python train.py --d_expert=256 --balance_loss=0.000176 --router_bias=true --init_std_router=0.0172 --norm="rmsnorm" --beta1=0.9 --beta2=0.98 --batch_tokens=[32768, 65536, 131072] --train_tokens=402700000
Below are experts of layer 2 (counted from 0) of a mixture-of-experts language model. Rows are named router (the router's row for the expert), up (a neuron's input weights, with its number), down (a neuron's output weights, with its number) and show model dimensions 0-127. Each number is 128 + 24 x the weight over its row's rms, rounded and kept within 0 to 255. Numbers have three digits each.
Before each expert's rows: "comes before" lists some tokens at least twice as common just after its tokens as in all text; "gets" lists some tokens that make up at least twice as much of what it gets as of all text. This comes from a sample of Wikipedia text that the model never trained on. Tokens count by the router's weight.

# expert 1
comes before: " ", "|", " —", " \"", " N", " M"
gets: " |", "|", " the", ";", "-", " |\n"
router:139104125177148107136118152102115163147111146068166165144115080103154138130096150116154102104127133150099119128133101129159145144143148120145143117133154139113122128131185130153108100130100084147109123137105136121099092143086153072146156149121106107123161085165156139113122127161146144133115097128181124111092139128122111135100097082171096159140106160126127111122142151132126159094110
up2:128123130186123140114077124138131136123119122108149148164125108121145160154114131044137136123160138148123109150160165116085133150090114102169162114140123110129114127129195130091160187105114097177104094172131124138147119137128135142136129129073115140124124164137119144124116138155125115146123131154136146165112128143144135115138153155180137118156103127135117133131144129126079168091147
down2:126084104143138132137150148141098139130112111139132126116100162122111143158113121146095140126136107143171143169117184154120131076140161099125133168105144145105118113135145114145121143165168142096133119132126111105143113127157058090166117098120181133104126147129073107113140131148141106135119157112150122086172141129105163090116165106152089123166166140109114158108123126111146090118155
up3:108133111181129117121137172137121106129152144129144121147114132129172076139098117125116136113087120106118123087125118124110117114124100135102125105089122084198069112097099158123106159121126138159149157109125160122139127147145126171126112101132120172126128118142118165179125126115157130130168116163123137131129107144138086140124113152125104083124136168121106140103144143117109044153105
down3:138159107126149127149159124114111149150129124141105113115141104149190107141105144207137171140131155193171172148146129142122102163186171182138112138123151128127138131131129133150116138180094137088119121125130166128161157124139143107108135138129109150137149123137108096140121158137140122185140140108124109153169143132123134090122133104156132143151160116104137128116104118157124110178137
up4:113144093137109129151157201136135087111124181118130151164124142111129107104101105127094114124087102092101139121127135126102111175147136142088145174129124105174101125119103101143096118119093163110099124107113125139101129114131123105081115077114134120102148089145117115127099151126094149125153112132136131120159112139138143123150105146071106085125172141133126120077135129125121078152107
down4:139175115093110182146136167107135148148148087141156112182103121131148115158110131127103136076115123102135130168154127153110118141161122145136131102146166121155133099163095146153126155148144144096139109133120134147128161098087143087119138114146152150119084168133164099148167119163147092141154162132170131167159138156128149115130121120123103132161135117139152134164113118132123076159154
up5:090140131130149114125112136123076177090138124124106153098131142096145123134166124113152101135149152145124149107131161166143122127134121105139150137099089109107123145140126120119152113163118113174136144152107114115076129084127136087129139115141098161176149097138130157146141080171155148171139105191184147161147161104137145134139123065124120126116118146135137143129141118154164126089120
down5:120152134135132097094102159135147135094136138114124117128137126103135132163142149083088143112116137127155135137143105154182113175072109078129154145103074120135143138131145129139112121098166107180145126127148153123076141105068156154141117103106133149103144125095135152115159143161146120119165131105138125152114141123104152088092125119065145119144132126118186150127106133116141135157153
up6:111126113150128134139106142159092124088130153123111154126140134093076150100120127124100099100122093114107111164148081142127175125122094113136149122123117146181110129173123165131096158109106126162137104161125173139105123159165114076103126153129141158146136114127172155123159104136146107163169142145172153106155145108161152132165161124143147117135115144160122160121141122102157159089128
down6:135172141134152122103129124180083124091140169121108135140159165103139127146124167101145123094121115104083099103166132128129126128126119151094158143165147143125095134116139144150145129135121127171100095116130144137107126099171117090145159110135143153159129090140123163118153115140134151150157162147103156127114132113110095132096142102157123128104084145193126162133133137144095166060120
up7:104121125119107093120127138134071165104163121159123127111167131104106157136098129106125106102100159134117114143141135168131121162137094145139149129087119137162120117124124113154149168152095161160151127166126140146114095094123134102124098163115128146169125126141159122160141131162140113129151112120144139130108120148152110128128134157175122110103038147114138141171152151135081126059143
down7:151202155107129130120119153140128164111120135118106137063114133095125128145143101167184162139186147127135167117093142143141130147143131104122142156152169110134204125104121105135097106161130119081129104127142131143136116129146147124140130104128117100110136132156136136121092130184152093130112109143136119145117144132141121091162178096154129133184139099118120153118104122119137116109149
up8:126161097149128114123147144127121152130126118120126112126120143128140107146094156121136166133139139160115122065134151122113142162142087140141120147143145073146110115098116136135130154114169118117109109139098225119133109087154150165118133129107092129126133156133127153193096158146159164133153105181154147130122090150133091096109139125138172133146145150133109165122139127096098137146156
down8:125160103127141128121147126117134092100096110123166103128122119133157151126116132097107148174122127154179122151127091093113126148163176137153137149108133141096091132151116069128113103155058159143108124144146162137116129142165103090099136096165100099102102152127121132099129167191142146127114140150134134108140096131151112133160110115140071160158111141101123141102160117148125148124132
up9:168108136120138116121108153136110114091144164139102107101156184104126125131068133115115128122159147101095127107128133156123130164130073131135149114109149122081122135124147165113101166140098139138151165170073132159126126137101105123109135148146140120110160107147149144130103116135133099137179127167181139089166152142138121173150196112126134128120116158139162126128148129122125099096144
down9:131124094090121139137142128142122107127101084136131113120178148138157123126125154115122151161140156180130173102129109170129162192165116133113133119102121111131163124092089152126145150105106127105152133114120100118140110144149126079115150140120149134189146106118169126125130122078141149122150101175084106136136122092152146157151109104157092158100078126174150120142134133149103136133119
up10:126140100140145120149125151146119127113107156104109169100092142132156099160143155123134148141147103153112120098125114127155110182145103144116125154136118109159097131147089153100097111133161108140105126124137175122117099130136119110130142153109103112121169057125148157172109138110186129166154127131197134132126105100123119117142154094100147116103130150099062148165121140100130099125106
down10:083111149153181180162105114107113115128098127122143107133157109172158164119137107156130159140119119119124118110093131141129148088110145098136120151136165115114135138123096121121112133151096104100113101153115099153162122150082124149123118118191083085093130141114133131160164134117123074169119139103123130078083112128120121129148133151127098133121122147122122140142147161114177175093123
up11:114127129132118125144123135125109158158115153100100118128130166106097142097110144123132133106157155132119126111165146120163137124159128104180119174194148105105117125142152156162122120118134163096141126129093138137062098133172172099085086114118122090123111117149140127142107124163108108112165118147173143094145130140159173135096120151129110101175134145112076142092138118125118115114157
down11:102106107179124130126143143140148155161148161097106115137083152124105157159120130123175128121068103098117127141112118179112129074127116137131104105106162135127111146142105113094150109164141100089121125118123160148109117129181097114130159111145175121103112144118103109128162141155170126135109131142119134174169137111140163106099153105090118124113172122119074123146108104116156158121126
up12:125145124139136146150154188145122125117135137119131142115115143089109136150129185127147111102150090158105166135156103126142125115134088159122160110169079103128120098151135135137140126102142122171121117138109110174149139123138132170116111153125118135138110071176131152186155076102169128124124118161156129102097103123149148140189150115123095130107111138147107128130142117101099156086113
down12:136151101128096096110167126196105150129113161152140177119112139087144102099126153131082140120100153162110141076158120066151173114162146099129171129114130121115125130132138152140130142103108143108131104151112135133090149159129112111116094107099135147101144127158139113141119131150127114182119158163139141095119136134146158177107117110080120155142134167126117138131124115130137142151180
up13:132134130140201105109092149174121108142119139129131129143138173122108154137118169135085086105114160137102124175159114153149130141130139107095147153137120099136126107148162101100141135141139097118102145126139104152156128101176129101137079104123126191146106138169161156116112123121138113138147106121149120092152152143131161145175167077106114113114149149130107167116117138129128131132175
down13:140096152123135123114067149148109149105131125148115175139132100118111132113121136106142114117075119134132094085150104142097160137122099107123169134135121111173116098129133139130122150068136119128129139144117116150142148124168112155120098134147132149140079112145168170164151120144138117133137115096139137164066111165116084178117133163154130077119104119129117151132168150143120176090129
up14:166141110134126118119144146147066162125133155076112109130123142125150085120136157164066076103137160148118141100141148144181114140158145148129161122121105159117125120139142119151126156117104138141100115112090177128099133095103116147097107123143161125085098111175167133119140099131136155123168121118127111126083143118144114131150133103101149103143149173137107115075123125128115105159100
down14:129129112141151135140177114143132162090145113101097154107142081123147130096099119123136125141147118149158146119108152146129119122145072092116164152138141143096144118164132064158113102095124156127109131138119134129126137131127113110177158082133109096135190119102132107095157144097104182095125091146123104156151138130155152120161123084147124179110144135128115135151106132136151108159088
up15:126133096140126118116142159151103137134121136091131122133151155120165105102097138140098123107156141170093141115167141132145147182127106082128147099105133136090149141121107143130140143127133144125171135143073158129095095156167116096102131111104116131142143116146137125139132087164160151167149087149128163156191112133157141136144120169131119117162121130118117155065146131138121138132059
down15:106116127123159148151119156134126142129148158111130093103104117139117136120085132088091110117134092143118090093132132149197172147145080117137193121144097143118096139164157155132076108128127119161106191167164122151124095140125122144116142131068160124105079099142157156118127135140145136132148123163114105126113153117111141106141136105150119108111085126126135138127150155123116161132150
up16:142139130124175094131143150136113157122130188112121120131181158123116147124123156088084100125152161128106143084149127164131134163127136131166162111110068114120149158151153141130168138162162124140149171118144145130092148117133108117135125136065104185132151100152152178120109104119157130162124107143146126154160117135125098110137148102149145111111112132126127148114140139096136073114116
down16:143111122144108155143117152173114141099165153111167134141162153127127133138132137105134131098163131130129100119159092177124130132158094077116144105153141131098123131119103142126124076115099125097135175128113120141119136116135125148140182122118118110158119068143154126160110133111110118129140150177111144128102156076192145177122132141131133121120113144110160122130174083180105127108164
up17:132149128134131122145116172134099147145164189103127133137124142140112123160123132135107079090089097145095122094153122162124120168141133158110155124142148103163127105127111140117121121148141142123126107107135192152116146051119114109110106156099151135118108142161150156162160136159137166130166095148114111121107119118153101177130139141071170104150120141150132151145146096149117108150143
down17:154090135140106143126082164143166145117140140093166129128125139114118171133117152120101146138116112177100104131136088162087142154146068110094158166125095105138113150113141099135140098162132156110145114103136102120119149142131114144137094099120152191169123166101144136140117112101097119098148094112203126109126120130132121124100142073098137158133138135127119130160139103144137126126148
up18:129114106139207109131116121183100093098150159101137174137140162117152137110123160178110089106100170123120133127134103176147125129183153130148149173169123144127095150144131162130117119117115112135174164118127144130109145094148125120121118151127132151120126132198143149113135073126136118141145118153142125134145128164165120112153137133100148122116123179152122147131129119117139088123148
down18:111090145158128131155147108159123113130138157108123137132122106112151110086126099142162116103163149154156129112102116129145137147088118196085134152165143132117125145165145090143114125139124134130114170092139126122084145101098127124129107130118099068142134151106119145109093144142090144148131128179144123118136122145090100113154098112125137106142095145116140120142121132196125189075161
up19:121094145161120142165120127119132153138148139111168184162140097128137126151078140107126113128125146131121111125137125107171135098121160124091117121111125101150097125119155145109113190134094125150110105113103109132098114081119146108125102094067176102129138138128143128144076154178117134138147129139119131133106145162128099148097113139092130081176103159156099186119154146133118143116132
down19:131114138130148126147109105109120156084175154131153131148131074138162127106110141082154102142178119122122108125133145155111132140142122111183180075130082098131185118144128150111109156151161111109176126099159120081086149119113167102138127148124099125130175144122127102102091116149143174115128121131153139105098136114104122130136111126145133134110147112116123142171146108102135090148153
up20:143146127169119123150132117131102127081126115116125122147128115115172158103133114109110092104159166105108132109129099128119150122157160116192164095158133126120117135110114160146151145129140114129128133124115170133104110092127127144116099138144111116148152145155193160139173126148138151157136088186178136119148103124173087151108130130123138111174108150178095130121167111108126084147145
down20:122127119138184127112136117139134100119145115125120144094122135110108133097162120149095102151131119144143140162115146161084142137124145139103157128100136087116143118147110102082144152132122174119096117068141135125162145110166090127118139158095129142155130129164134126118130148137176148175117122193121118095123115120095158137165139098164097115119080131152133087147137147136126131110205
up21:115133137127077136142151148149137124122113144130131133114157100100144114156114134154118125086131174097101145143137117123122152162161100105134146142124119102115082111139140132137155165134120154162125087120088180169126086145155140124123092098127152117115113105146135124146153112113114123140151112210129145140113153164166112137138139135172128097162134142121121173081166146137100167068135
down21:147135138120118131100169145165108100154146152113104146118162136110131141117083180117083126120130129129103141104159108122157144159120127111114181218101130149136136120124148109164059154153118139145126135157098161134119098137124166130115107125085132114133141107123128128167156139130134126159159128119136155136125148117100106101101131105156092124147110139117138138153176151128131117106060
up22:120154120115109107122089162180104172081148128079101125143138142101141135127148135143132093115123136144118133141163164125139125103180125100166136123088060147163106116109138160130121156138129099183134141133115126134075108067103169120120122107105125142127120104150141142150095129134182142151149109170152141125131143093142128124131111123143154109119123130137097186144136131153112105134150
down22:134144157116105113094138146159136121131120158105138118144146117117149161119171121151117101122142093128098131088196044102099148117131074097120111137128126139130128140125112165135115164145130122108118084128155119137110099177160143159165128085108122141104144140115149129151129106103149114102125119136137119140150133142102122116157156143108102100141072140160169072107158098145154127121126
up23:146099126117119130120109134138114126128134134144134190146149187117113158143083149135111088126182110106115116096129090093126138099133118140167131123167111131124137102134099170169156157098095122092172148119098167135138109127145147135119114144120151113133130099167154173184139081128167116150130097157137132102122103157136096131103126155106120095119136131129110171137148114141134099095092
down23:206167145117173136122135119120112136149118129183132139116150151106118116103143109158136180136123119125127131155137095147150135102152114058129119122129121155129161148128154134154082151129123110058145115129120096142149125118137098153163146112144151166104114116150160146123156132171173110101119148123106116093100152125094139137109173140118109144148143121090102152124128110162109102124094
up24:156145111144137113117166165146076161129142119077120150136141137112121115148115154093106084106137084158107124119136152131141120124089121138124142163141120130152130103164149128091152139149143102163151112167136195133100130102150168106097138147106175129147105128170197125119152109137156124162162138147106127107115139117170112133169136112079125099148127138141142164126152115114141112126106
down24:140149114151146124116094148166121153120170140077157129195112137106084136133134168113087144108127126147127075131140142121130168121116088148084161152129121110146130128123105111113150124131100117137141113158112106128076128081105124177134117076067161142142146133130133166150119137168126126133163122148130150124139157152110092126096122135122127097102119129196148132125128137132106151101124
up25:117127150122127085161113140148146142059127116091128146105171133118123148108122140068133147098125121156105099150132161173153120123125118104125153113117119123112111111141132152096095128152141099136129130134120162136096141153149116122106106116112152124177154129138156163132134170145144138137160084197161142152143131126181112107141114131100099097104102122155102180127153127142100153075121
down25:136084134119104118119140150190148066124138131129153109148119173125097103092095122134130135138105102083096126091125122143127133108120112147118140130099120137138073146178146157133105101131094120142150124177126159126136124070131089161110155163105158119096154106151117138143069132117135137145168078145118145120111111160117085121135136115147097114131108157155134120129118114129084142124147
up26:111104141123132098118135119138155122118152114150158099151126111122182107134082157136120135099138119156120127127128117140207121124135109120102140105070112103171062121129134171115106184118106155168146158143140094133134143108105102146126119136097163114155096118156131126140128137123196132145148156165140124101120118136119106125132154132103078124158097167116126161133139120124105102142157
down26:141154159112112096124144105140147123161136119129120126117147107149162096153107153173125155139073164168160123133143125109128100171129144190100138129137101106125142134144188110106104146119137147107140157111082164146126134102129162145131129167133160122105161069160112119154070151141170114134131126113146141118128137097114148113135140122137171116117155142113182121112101145101125129170108
up27:164134156141105111125065133164095111100141145118108130134149165103106139159103194112099106105126141129112133110152107107154175155127119137115161117140124136111108112168170160085135134109130184143156152137119165162126109156138141135096140144101159109123103158128141134137098110149147116148154101134158138122071127142130118115110132135106148115197113116158134132133154099141105095087144
down27:148189135106105086110132121105140119091109108139137131130174103105149134110107119097137128108170186108104161123125148120141122131144129139098152121123122121188119124115099147138136148150102153171154104127115147141106163118132125087116157117081160162176141116143162168111109140109154110156133091185115127134146121117158137156173128107133126156132098143171133172143147144113088120121106
up28:108100080153172092135111153150091125100160131106142148127137112082121113148104129109103152101107142128082124119136134160129138161139112128132147108126123104128075133148169182117099141139139151133153135145109130164110130149133108135122134137069139135167137118175133154131111119103143147171149076126132168122121110104159135142167156135151151109176102151140149157110167097119080096119117
down28:112117081144125102125103129125106123123144154103159146120091130131170130153105113106124144137187159109117166095153111158175108108146114170120145114100130108140116129135153149119112135136126147168153128144133187116126124100111110168122180173124125113173166119165130111135097130080149185120135105140112129161127081135129113165120147099165132149141123142144161086148143110117142117094104
up29:146105107131157129150101115122111117116170146127131148124137150122125167086130150142097109087146157126131142113126058134168133112167107124199139109139124158121161112174153156156112127104138131114140180154142169133110131114097115121111146201105153164131105138158158138122107080138156151147146126140128123083112126149111130166118148118126128151142102132103127126122136093146147076151113
down29:198121166138126113104111115115087112154149109114143113133115165135130143179121131146153107133143117165111153095127154139115096168110122133146123152182110124134145108161124080098094083110189111146123129122138107154149087121149151126132122171140152118119093108139152120141153123110141129113159106133123123123077143123150130156086143137146103097118094150108133129110106142105142136049112
up30:152129129130137111148134131150086091086124157081120155142155134113164152087090169145124113123144124122108121124132139201152168153136101129132161093126112141114147120142121207108095154106176117121126166133090147139068120145154114128112138122109133169149113103122158139106116119112123147159157132110145139137131139126135108143157129110098092085119108137150135147073159139113126137111102
down30:130139124141143149153150164157127100131140144124137142167175153103123127139102134123129121081148164107121149140135137168155144160099107145148163123129125131168122107178123134093085113098131122184110155169120124130111131110105133150097157148090152108143113062141140124123104132125139118150130128168091126165150151112101160171169150123129159100112075161135155145125145152149104152091117
up31:172092128170138169148146147163115123142123092068135168133115128116122125154122123095143113133078088187085128134140138086126129143110164136086149143112142111141107137096164117162103118131131113123100083142108106134110103198148113126131106115131142107111121157109132130156133146117111148157121143149160146150113152136144118119127143134107134103118123143190149151127140126087141183106092
down31:120200091133112141134179119144160146112140149098136138161118147115134148103143124103078134115168179138127169145177095140122129138089138095130122161151086118117138130132150122110179134153173137164150124127134112114110146161096114128133085122119090121181127147122143128130136156139135123129122084123111129122119104150107109100191108144098140145119137104126135096127113149086128096170112
up32:150102081146214100122139139152066109110145152093114151103133168108116112147125149128097075108114126156090126131118085123185129135155125147116152122106125126097135109143164160140107129132125123119151173116092159127102131107126142144092152142139139174163108124169150137144139116133165141158132111165140123128130142144143130156185140116103153110121129160175147124112130121144129107132126
down32:101108126147115134172164156157124154148138125108135151150147108125161126118097116132149081140161176114142129102112100134133135112103135110098114152180142135098140114111105112085100077110124134137140131135141139123114149119115169044148097119105110086112108139117141136137110110120096134130139105164094120174122146149135114149198122148147162097141121129140121135116142153170130159073115
up33:153124141131142106136150143161102104106129108107132188120134161108143128109144137081081110082122142132105104132148142150162106157151130136123139142084132136120147133145190141103084137145093111119156141145145171155108113125111111160094110101102192115141108106144124134118103123077158129150155095164170145121091123122124101095121104139119114126161097142139136171075149136117116139108145
down33:165173125109100084137142131120147137112153171143153124113140147114148136129140117119080120149171156130133127111124087116133131128174084133114185118167095113141132132151123152135107090127115118185136142133141151134078145109087087167118134171086150134144123119147170135138108148096136156144149158165133144126098117142137096123130136142100151135159077126133091117167136106143109099133170
up34:115125137159155141119113124152130155128113097108140154171129104126136146154148122044130153133126119153096120156158171098125113158110140118127167118112127091149120133115196123139128167134140105164103102214125100129135120152112098126128118120051142127128119157139123138139125143138123085153132141136164144162095141129144143102132147147148152119147112146160124139143142144113108181117116
down34:084160091147141159130157132133111141150112121141122131127105163129118114148128097127088141111148158166154163141152144159111109109128138116108138156134134132123112130141148128135176168146178158133148094140144078085141138135133037074158128102099133127139136144103131142104140127130116091129097126150110116065161125141107158085186136115125129141140150128122106118101121143112146101132154
up35:146131125150119129141190173143148137136133134126135160136114126128124069124121117109129157123123091123115130094121097120113140112126129104127147157172127115182113131113056091107108148077134098196111137149103128124133095136167136137128097132106159128113153088128138171128146118110096149127143095130169138127120143118142148113127132137085096060108134137096133139123155143131130105134069
down35:082134105153145157130124125114140118161114104126153115135089139120126125114164123121124163160081150139156153085162163073120130181147122131128095102143146124174076156083136103083116168128136133163112133103147097137139130127129161171091095105157151157138121112100171116153165145122144094133102141144105103145097145166109094138151121113146124101129154135091135128131130135113147123127162
up36:155153111134143147144167191152117142079138117119130134091142126112169103102106104143126121116189135145112162122150113131180117114136138100159146114137076107114132127154125157152100141127135133115146105123118186123078099137125129151135111117107129080111099114158149154179088120148139155158137102178122153111117132097146135122153166165131120079135117131150112167109131118107134122125096
down36:153129138124106116128157185156113138092128153100141130131159099118114111095090137146110135134157141165119137105176094123169156134163094082131173093130147105103145115133104142153060095120138087135120144113122173138094095146154123158107117148102158116108107097114183118163116137149144094148126097124149134088116125112138120095156126140112117096097127137178154126125145135123146125115119
up37:120113131137150155143102135138090129075146113112165133133188114088104121102127151118097103108120173095088134108142142145168094119194116111107160149099107120113139109123146133137111123148121135134148122161120154162082121113141152098101088126101162166132145113178149156129104111139132107169154111125145164118118105153153118131117140144146138086129109133163123160103168104110091151099134
down37:121143117111148135126147157170089113094163141153149121160145146101128096101112116107103107111156113109135130128118097109170113146134133087091152135108131104109116125113108159141108104097111121179137081112113149111072115090102104106122170100123138112144109103124136118098109087092129143135130147125175146144162142136132085121130140151115115200118069139167162125123118119140132153135086
up38:136163096145142116112107161197083129111127113091130172121113182090147162094141118094087134104168098145083118156146114139122155147141089120132156133153142147157085105125152140106096114139116113107113141161127140137104110131167116134110110106132150165165104117172149137134134096121125129182174116109163134116111107120177110112186132132134126127112114157129135141113140122113136118118120
down38:084107139197182130157124149156076136140145169085169144130164134102131112110131134102112128099105137128129094125152145105159103100140072168104103121141124096129092124151150147152139107131084149162121137123138120162120119094110075134124117111141161114151179131116141146122106107132112135130141123157125163109102097127134076124111161131129132097103090129168147131106136110127141116126110
up39:118154151152171090117139141125112136127159139110127154140135154097098134074124148146106159062099117129116151137188175116152148154154130129110137118126129138132129124120110112111101150130123133156124141176110089180094139138117112105112095106127177138108133163141124144143142132130143117131128076117150151101163142144163117129110124137083126077120153163179120117150141124141095065123141
down39:141132135107138139150069183132116092102120137147140128118139169113145148127081138103162096134192114140103138103123136154137140135115087151112157121131144109157112119130110156084116110105119139168152164095121164136103110110123112106126151170130121129170115088153139153143101135120151152139153111138146128133105116099148137157156150088155104149119057150125129138109176135140080119095143
up40:143121136143147124141119141143127130130157162080118199157122146109124124113111133146095103101144127106115118097162093146147137150129152111099137182157138104118088100133142153092122124169135132137132125125115159148071127087155129104115116146145187149138131116155206138151103097133135145157169129129122124126113144131168148162147117134149147081139127157124125184144162139137140134093123
down40:136155146156138132107121144173110140100152160092163128126128130130140125154113153106114165111127130145140120115132172120141143141149148174084159165152109096168139144122151100129132078146116153144132134117121124146114110126116123175179106130109127129127140095129122166121112173150212151122152122122178152131105120132135062110103104110120084086138141123151152120131154143109122128091091
up41:126098120169165122156080129149106140123168117087153142140138127109114158142135160105073126108122113092098118108141128128129141117154121120138158121121113121160082092146143134114120137142119135151149153127096122162126134130139137116099129144137191152139143143161161156162120105144160096171162147124131126091117117143167104161129122115139138126126076161141120159144185108158088080072119
down41:094139114135078102142163126185131127112132126142139104138123109107132139155074128086085113119128132138114141133133105119142134175206160142159140145117159120135125112113131108145180126140121114141122107138108162115103132155184149116112140157127116128156132133131175154118116102110118163139160077159133116090132141154171121079094126125141183152139118111174126116133115149116154136149101
up42:109122109167141084146155134129107123098108158101082168152073161115086126150135150131120117102115146154122129167114123139107105144114127150152150101083132117131119147118161113137138103170134139165102137131094122103064111091112078099099147113126113099136151114163131177145119112133116180124112106154150152131109104123112147080144096120088110135106122143147155132116122148143119092150165
down42:098149074135145129145138102151162125102120136133116113112093128101125119119132130126087118127104152078138120211107151096104112115144142143072110104097144144099126151129138103144171120149109146156122116090095139112121145126139114108088125135131124140173149151116103120095114175130142175096071131109110122148156115118156105125172103119154140146166148103143119125108106116112115131180104
up43:117170156149131158172139125154122159115131154112146128143134159119116120157112182117145146130131114146114124096154151163139119133102051130124140087157114089152101136110145139156096118115122166150132164148112121169136125123140159151096132105118124158136120118157150137137126144144172097156128108123163124086162121127133147157123172156101121058103168143142122123138147120102086139081107
down43:157124110134107149173130143175137107105136134107142124134133160074115124153139149148139128126149104148132097098156123116118128171156114105129201083140134148157144132158114155113121133089110144154160123150122135129085100124101108089103123147152144123120131101146140134164074115128140106164130128171112164137167129119155165151157147075123078139131129159107136166140142103156097121099111
up44:107081161129122118140105137110123118126156170149169128145141129132140136140076176110127117083117175114112121101145094175153141106170100136150125083102144095093100116123168170115150198114101117137158151128121119132114161125101158110126125183116123131126106134148140125104117097155167124131131098128129120056121136178139103144112117128128117111143109154109120131141144126153100106117141
down44:171168125142121108151172105093161123088162150121136111142165139131169132142148131124115116112099176147159127171168104139136087110156168181123121117161085090087100108126146120122113134167119113174149118095123151111089135132132119110129122132155110102107187152135109097136148103160136125122098094124109129143145122140102128102127158087098148140109106096127127096127117105099125124106113
up45:109138107193149103139114127134103116123134117068124153129138114106067164104126149100117134125145164104140164098156099128153174116155106092168143140166127136148111110148146135099138134128168131134139146150129162149089153161162153111125102149117085177129092170152187140126139128115130087144135109147125122124138105167150139148129136141148160125152101132136111139128155126152093139106167
down45:155107106193156152129144145142083160122140112073094121111131130121158118093155128141121118120185106160095133083124114168134143130166110079139148112164147121129135142104109123169143099123154118085140128126127158140089140137157142083105182113151129139160135076151138143139130133103144105089133140150132150157164151124149110161139124100156154122096116119157120123123113100155150142107120
up46:110125063157117146168090159134090099119165165133140108133139173126093158120111133120115148138137140111132134109118074153097177132152065120215135146184126130132126105184128121115122115114152145086133125108116144132090136098150134123096156124143112157127100117137137122108123109131108143129162111127127137103133089147124159156137136136168114126106139138118140144120155124153120104113162
down46:127113171161156136114109175168122104160124073110115102136127116145112102155089088140163124137142084156118086091149136162129121133096120164110131164144164112140146121143134156136105116092160111102123142142135143139144117145111134176161155140118180069113107079128097105143141131114145128096179123147132147131115130114104132149089110160125111115108127145118154163122152146154165135122101
up47:080136153156156106191105160135095154107141103131133151127133140111140114174131149114131145092103181125119131111140149135194128154175119149114125152115127113156099140143104168143142126133162114133162159158102116144102133137134122144130098138101134121152147110151156141161130113166153170125176108144126152128169136150141114157133128095143133114127118176154085160134150124136092117079097
down47:122133128087071098102109154145112083155169138141106162122073138116096116160113140131141139136134095088122118151146126110128126141159102111182147112075143150156103133138158151139131086145134137100121086161143192126124109139148121150124138137135152148096150113132124148103096099139177138149154104168098123129111130153133156114131097075164100145110128140128111154137130100125129149108089
up48:138104156165105155152097189128087130120135136075147126123167144120114107140097153119128197076106149107066147103126122119149113142110093145120149118096123133138130128106155171090157144126117128125139113099124125134110136124126083142098112141134089087146146154125126135125110093130140128130159107123174125126129119134145118166106101126133153134175124154168107128106141134088119067095128
down48:089112090163119112122102162135122124128143118134123112108106146100089125151115125072099132116139098110146111111127090093154123169149109122138178125124110118145116136117165148156145140111139122141138128155159106131163144127154100114125185106083151115125150092118117157089117089117128113130152122166136139082133101121172139161124112108165117204147110138091130089166113153130114108089120
up49:170131118152168142150129176160096143124130120057110143130157120101138114166127144118125095114136129156077147112144162099098137150105121113148187140096114126112123141141171126127146135144116122121099128192118117136112104103128073113120107092094148122156119131143144122149092118137104106179131102177122149133126112112139121121143142113162143110165106145161161121099139121126114172086123
down49:107168069125115126147161144146093172145130188093099137152116140120149126100106130152099128111162151170168142147154137120126120105157113091117145121124136122150111140178148147119150180142141084130124139139103072114114148152143093085150116160113116097177122129132118159099116149132101152120095114120124128075133102116117159112182128118137142136143099136112106112120109133141145116156160
up50:131139124131140103109109174169108145144117141119178135131140142105148136156081136135109138134137123130119108129117100161163163153128122105103141158167112117153093094180138160140089128116141087135148137168139119126107090148123116160116118097095122146129144094121178146125143140140120104172169104162165156144158149135133128165199179142080135117107128150143122161143158124109134152128111
down50:113137112136153100099129110156116119118136120097132120123153136110159116153099144091128120139097149130096117119120127090112120218131141177110159149143149101123147108124129139124123126137137092183122129126149180105119058123161134108127171100134124107157125100108151111146116135144136117125151130112169159095136165134146127100125127121172159058118136121116159170136151149127125170124098
up51:146125136127127106114068139125125144115146111107138135123125161126114089145113170128102121130118152159117103079116094158169115180112110119093138081113121094166124138107120136112139131129154150197141198134153148124136123124103142161135147128124107128124129116148126171158091123157193123158161106165160129154131110114120094114113117123125109121136080131135102138123146121097130099096082
down51:117155186164169150141132102121094151140134088105089137107174094190119091139139120152116105148112142164172082131144144116139119115134123155135148154142125158095138117121155098134113158164100122116156153115106141131133137079134132109086126111131104107092111155099129111129158087165137129147133138133119139127142149135156071122143104160139156132148116128159086160128136126118177123147095
up52:120126130144156112122102133134125139153116151048108142105136184133198105182101157109137114125160141163107132113112111118179091117135119122109117126128130118138110138113133157127105135139130105137166154097097130104088097089138120112124129085159084086142129089173131159117099142148117154137130114182172136131111132111127166131114122113110119125137123136103115158117113122100142087101096
down52:068132158146171123139106141120108108098151163130096154112137144135124135142151152148157118145127125121089146133096125111134079131108161157121143141095098124103171139085100088092156146122111143143093125115109133120133128112085127120092117161185099122101157139133109097135138107112113144139152132074132133149172141149141118100101105115115146123173089137110087121108120129121122154079074
up53:143104128107118103120124125134108142111159136114142102089132148122132175098126134128105104105158143112144145131131120197118115140111100109175163113117108158109148122164143107086158110151136176138140160155142143135134118125116120149124165176140114167146140123130144126127185083151181122166112115124130127136139100144125109149156190131211118130124081108110110119130147092132131134106109
down53:168083150114123133095108147174117096175105121135124141138119143108093116174092124144154167136107106138119198110143163119153139161071118136135144155143102132136138133144142077126100122082149126126117107150129106121153087124098143139092137188140135121169128090111152116123091152124142143106167140080128114135095136130094126147100123148114122118158115152109148095116133131144110098124103
up54:113132135172147126176158137167144158123127109127151171161127120129108136149142097058118144128130106142116120141138144098125122148122152118090173140150106099170118134105128106121121163124129118177092101198117091140136105140142070133115108131046154140119118138128131149151143160123114151150133137143175156157113149107142126113149145147111113087118118150144119151144147137083123145117119
down54:091168135146146151120141130157156077133114119136127132154149131126118105153144136083115168118115148177131178079145133099115095166106130129148123155138125114128146124113126131096178128097146145176145122091122070118148133135108084140093112144153114136150122116122156124147147092115095106085116122180093122106117134157101138139168125100125152125101091125134124115078138172121138165118146